Below are experts of layer 7 (counted from 0) of a mixture-of-experts language model. Rows are named router (the router's row for the expert), up (a neuron's input weights, with its number), down (a neuron's output weights, with its number) and show model dimensions 32-63. Each number is 128 + 24 x the weight over its row's rms, rounded and kept within 0 to 255. Numbers have three digits each.
Before each expert's rows: a language model's description of what the expert responds to. This comes from a sample of Wikipedia text that the model never trained on.

# expert 7
What it handles: Pipe characters between cells in wiki tables of election results, sports standings and race results, typically after a name or party.
router:070149142118158119127162132121144178134117132135113134095155140097113159193114095140111147108137
up0:135113109127090163120107141108135091126082152110173122157148124114098113113110085089109107104137
down0:150165149152143123144128117073142141148125132141138173102138151111160131102137167146125102136105
up1:118133122107123100112156105097147096153094128112151160142160136110100095144099148070106106107083
down1:125131133184088120127121098129108109113118134104113125134153154158138086098124130105135151141150
up2:150127162149122127109128125134104097134114109125105138109098134106097086159114123099162111182137
down2:149143115113128143112078126092132160139092145127192138093081093130098120102123141126103110109111
up3:127109142135139080125106133141167103100134099122096133142107090131132127100144182098137087134099
down3:101170170154120145130113103169100113109094157122124158178171111120112124124115111142109154129133
up4:167126096125153118145100094134100110116146135093189142144168139096159143115131161131087093130098
down4:129109147128157150131128121117150137131147122114122124137120130140130112124127139093131105150146
up5:156113117177160134101182138117139115087138139148127118110124149178144136149107126119151111117177
down5:133117115102151104137106141167133101120150120130095124100084154102111145102151110156128093112087
up6:126127102100127128109106123164114156090149125118115110130169142123111140143182103134115094073152
down6:149141142126148104165142124154177123124147116114148116134155110139140116122091115127133115109138
up7:126101115127133122098161124129115111092160159078170156087116136098123133095153158101146117113175
down7:120136143083115164145096129112128124157166127160121131134148148130101143191118132095132113113117
up8:109141105137122128159135135112126159113071111140105140179104105117119170160107116145139183154134
down8:158148126100182151125159106137170132147174109164172102085096120162085144128088114121112120115137
up9:096124131145147156056129104110128146128140109114147137166125118107114159120163116155109135184135
down9:106094112133098138125106113090167111128157131168100128105122133154139122126086105138128112117118
up10:098190134133154110111102130141092156116123121159112144164129142090166141135132108105133147121174
down10:142122143107111113168163124144104143137134186124163172126106132181136089139121065133125119103107
up11:139135120132143143095110118124138155100170116128158161107139108161141128162147133122136195133154
down11:133135101119134109110123128113112121112142133128125155113115115099152134137162129122166122144118
up12:111156081120171113116125111102148167115122132147138129125075115128091082110153102094122115122145
down12:142147170150092123155154160127146124177121094117101175130152160093128164119127131126150100132132
up13:142172071131114133120138081106119147097123080113124164112084118144084107117159122121105105104148
down13:104121131124144154138171140141113158095140117111154149143140162111138150141133083135103143118157
up14:144142166138123153141122137196132133114079084145130153148144129143096093153109131133127154126126
down14:079119109088166113106128118123150127127124107152100131128130133105103132160107106132097120197174
up15:136163131150183153149144104166123176127110194134107115133154152102122156135170146132138082100120
down15:077130191141163136117110109142118112092101092107108109108109080135146096157094109108121144161076
up16:134169135108132110083136114126123143142098120156127130127109102098123114159116165112145120117151
down16:106150110133159153136102111105092110087135137108101138141138155109109119123137123144103153126089
up17:123115071103086137083142162094124122125113152122146148122114175128131103150111116099158139059137
down17:087141113126131116103156156125131121134149128115089152205120132150142115155125135106070133090151
up18:118116104128139131117157128085139120086093145156137145152132122104154141122088116097123144120145
down18:136179142111132155127125135168107143124162151150114157179124130162106109080116113091143122125117
up19:160115161122126119093108138146138146104130151160109146142095097082153094131125102074136139116164
down19:081123127126086138099124100119142109137095150116135092157091108122133136145110111100161131123120
up20:092185141089122131152107114096095144128093139171077166107151119075138134150120135109143136141128
down20:124111178124154118095091149118150123129122129127145117151110107099140073089148102108130100096142
up21:113116183113141124136108105109119088078141078106149127147122115090133145119100106113113131117125
down21:093119104134103119107082120180100127171125098162139156113112135136088133138151164133140134127120
up22:143121148126119146156128121146091105124167108143133130116101161107087094141133131149105130095139
down22:104105135131137143138103142129125127098120109139097136110177097127125111124100155111110127095114
up23:138125109123119110110091134176109139117137108137082145123161161135113131172132099100142103095110
down23:180100140145102133141140167121112113191146172095142185136158129117141132130185148140130080119149
up24:161147175125089105131129154119151122099162136153126106087096152096178146207069135148096145117129
down24:115132101129109114156110163128112117137123144133141105124078119098117086155219136106138106130123
up25:130130104161098075138077105130143167159085097131106160119159167093118168116141130135096082120129
down25:117149125097122163107122164157140110113113138137117126124112136113158147137131159133069103139139
up26:093134124141106105139107118122106124126103124144118167125189144109114131111124089119174211121120
down26:138108106147137146125105117163118138164139124123174116133110123163111140151165118129166080106154
up27:117152118150121117144149145129090135113113113151100165126133117094147113158134105153146151127132
down27:119133142083084142121156142111108124143121095156122143141106117151113128087129135150179124121110
up28:150128161120112127124110180121154113135115100176105125163131132095115149102119134104118130081097
down28:166151133172129123133116092121103115138154144133131172104143139157133130157126155158101116108124
up29:112129119108104147124149114185081118169115165135126105150102133136132119161175070119113155115125
down29:105113091146117132149183142097119127076153086117121153104115136126138127114109103161103151116154
up30:150152118151117126142123175138166153148134153088110131152124140165097100108169100154118168149137
down30:127116109159117127124087147123118135139156149130155090117122116142149110175099094154150107152133
up31:131157120094123125155112094127131144164142097168101145188153130152102105124112160130155144107107
down31:176136122128148106150151124156107132134142116089131099120163119145106097159100128083148185154122
up32:151125189135154162106142092126116141225134163113111147127140111133106083125092127131145134152101
down32:075144124116120053132213136114142126134119128152115149085094179144128114083120094122114127119153
up33:129130144151149106163111090133118134113101150116145145094150114117139130160153106091135142099128
down33:150100138128126122126093136114136114059145156114095137169134141121138167099154135118106121117096
up34:158134145146099116152095109130118128115133107100124162129110086110128152116104110155100126130125
down34:099145111095141131055145117119153156159088114164142139135128103152147156108120136104117101153138
up35:143115139133128145098108100143114141105136145141117107142172121119166135122108110122149152097132
down35:117101087112171098110092146134126125121138134134144112109146078168072109126166088098148127163123
up36:123153158116091109122150155158128130099128095146111178107101116168093075144148146134108114103080
down36:120119121132104132163173097172176089142100091125141132113116137105107099113113128106083097165149
up37:178159143131156109101124169154102095134118129136102096130145165132107088145107135133122136091118
down37:114129123149125122124160124063117144103114134120135095149093134153121189130152148159087153140149
up38:132097142104095159136117106068148197110122153137154149112157144101147169151113122124134152127154
down38:157089084116170104171106151124126125104128114088109145089127170143093122145150105136141140150131
up39:111129098111104083139069081103134141130096114125133133154122140149114131115147143119143144156114
down39:161122160141113140138096115124163106112168117129143132100095136129136163103147145100090142133137
up40:137145142129130129112135132149116122118138091132105138102149121147127115121172139112135125077112
down40:139097135143142150090110125140126107099114169115113155152146088147127131188139118096148147129142
up41:118093171106186116166072136095136137128116161109130131094129129123152161123122149131177109152167
down41:155134130098130111119097155122111111132136124087114145109155158179097126073142172099109146075094
up42:109071143126112142121133086112116159104121128119134110127138133092144129060140137090143126131136
down42:122145137104152153102121092084102132086112156117141133114150153122094133142165142096155078140132
up43:120146145117126129044093147108122145115135159136143128101122103116156143116113151162147071117131
down43:081119172092079119144127064110102127117132137185121158159135092132150116166110096112136173120132
up44:094125135130117099123115141068102101136093120110106130127122164081123127141113198129145143125121
down44:139159074107125113155138113114077136122141117136069119134136128129114143112122152149079113116116
up45:137182106181172127152134169141131098120155164132156116112120083131117116157131141090141066123104
down45:138130161150094088121129126136103124119121142121125130120113109142103076141139129146146115128150
up46:158119120101109111149111136113142102081098112138119102112098126138115127123107125090125105104102
down46:116140110153113138148142155149115166155132110134140144137095134111147179114125130146118136148148
up47:089128114120137135098104142164156098153102135164078138081087143139146129116091145121125147145098
down47:090117135115144128091152129104114125101153144125134134161139133123097080099138089124141130112142
up48:125134131125100173116118111172112088161117112127121102091084137144104134120122160166124079112144
down48:102132119120152149102115142106105146137107142149125099105133116167110092160146158132090137113177
up49:095112144180157156102127120124126132129141113119100159164084155127151120146153130133115093112140
down49:124120162109161145127144116115139114146121147147125131084152145157109114138105146150144141134145
up50:128152122165122097101088138178111120161123133100116147151113117138137092168140145100152164177170
down50:130090113146157134089103104098151131126148147153118136118104123120141106122151123184142154185132
up51:168137136108096143121124152134079152097116111128150172123102154127119107117115117112107101111110
down51:117078126159150134131111126126161128156096131152120098106117125095147122125167132143170133140166
up52:098122161087142122160121092132105130137132122111127107117108176189151138085120124157168128097181
down52:166105122129147140145093216121138096113133133134122093112149132111138129132149103115157098109117
up53:143149120133139123151111125147119121170143057125129122139127087104126142116131123122103135148096
down53:120130153144081112167146153162115183151080103092133126122130150127099136159142109124132107143145
up54:139134125191133136103099143132140158115135140173170185129160142132101106117116139100113168173141
down54:124108139132139155106049165113208141123143152145123157123140116126123156136133132109121119090117
up55:131125100142110084165131105109113120135195115156136092134141138169124108132121130151099080153139
down55:142102137136134179146148147109151106154125136150110081108139093115175158164150126177118147147098
up56:127124141121096122181066101091078073110127095106120127153153096137098113130134161112115144182126
down56:171117174113193154115144139106114134134121132146160119147112113100128146077193082142128134100148
up57:107130179106161112113121160130091110121122136101085108128145123118140104081192110079144125135116
down57:143119114112112118142130132141156113123146137117129163130147147144140166146141143140098126125081
up58:143140127130108128187108110135114096131095101115149112134140163164109126115135131149118126134128
down58:130105136121111158125149113131100104115127148145122141126140122128100134138121138171145124137126
up59:110151105102117120127109120131135138090149158141110115085097081092198151115124082139151108175151
down59:080135135116135106138119109101097119137062133121133081094146147145109130132190104125145117132111
up60:108104126130102155129075153133137136132141143111208106151117125120098144121168109149137144088163
down60:156149116159111128144095075139149113098123120171109116136131106138139163097070117139146153085093
up61:133091148127135149161110100151156094117122138155105113109114128111159146110132132150161097135052
down61:130119132105123112108122169120153123139116092106114063067108065120132133126113121132114113153161
up62:156158138153100131106121093140095110149124105137129138126107158106127113160105120139132121145117
down62:134160066110077113117167126098124124121095135113078123151118120156121131090142131105111116116128
up63:138144140094131162157093129088146140118137136169109126101150157177139118137098124127150132098152
down63:165150096085112150134122149147152107128133109133181107148103107111139092172184133179116125083149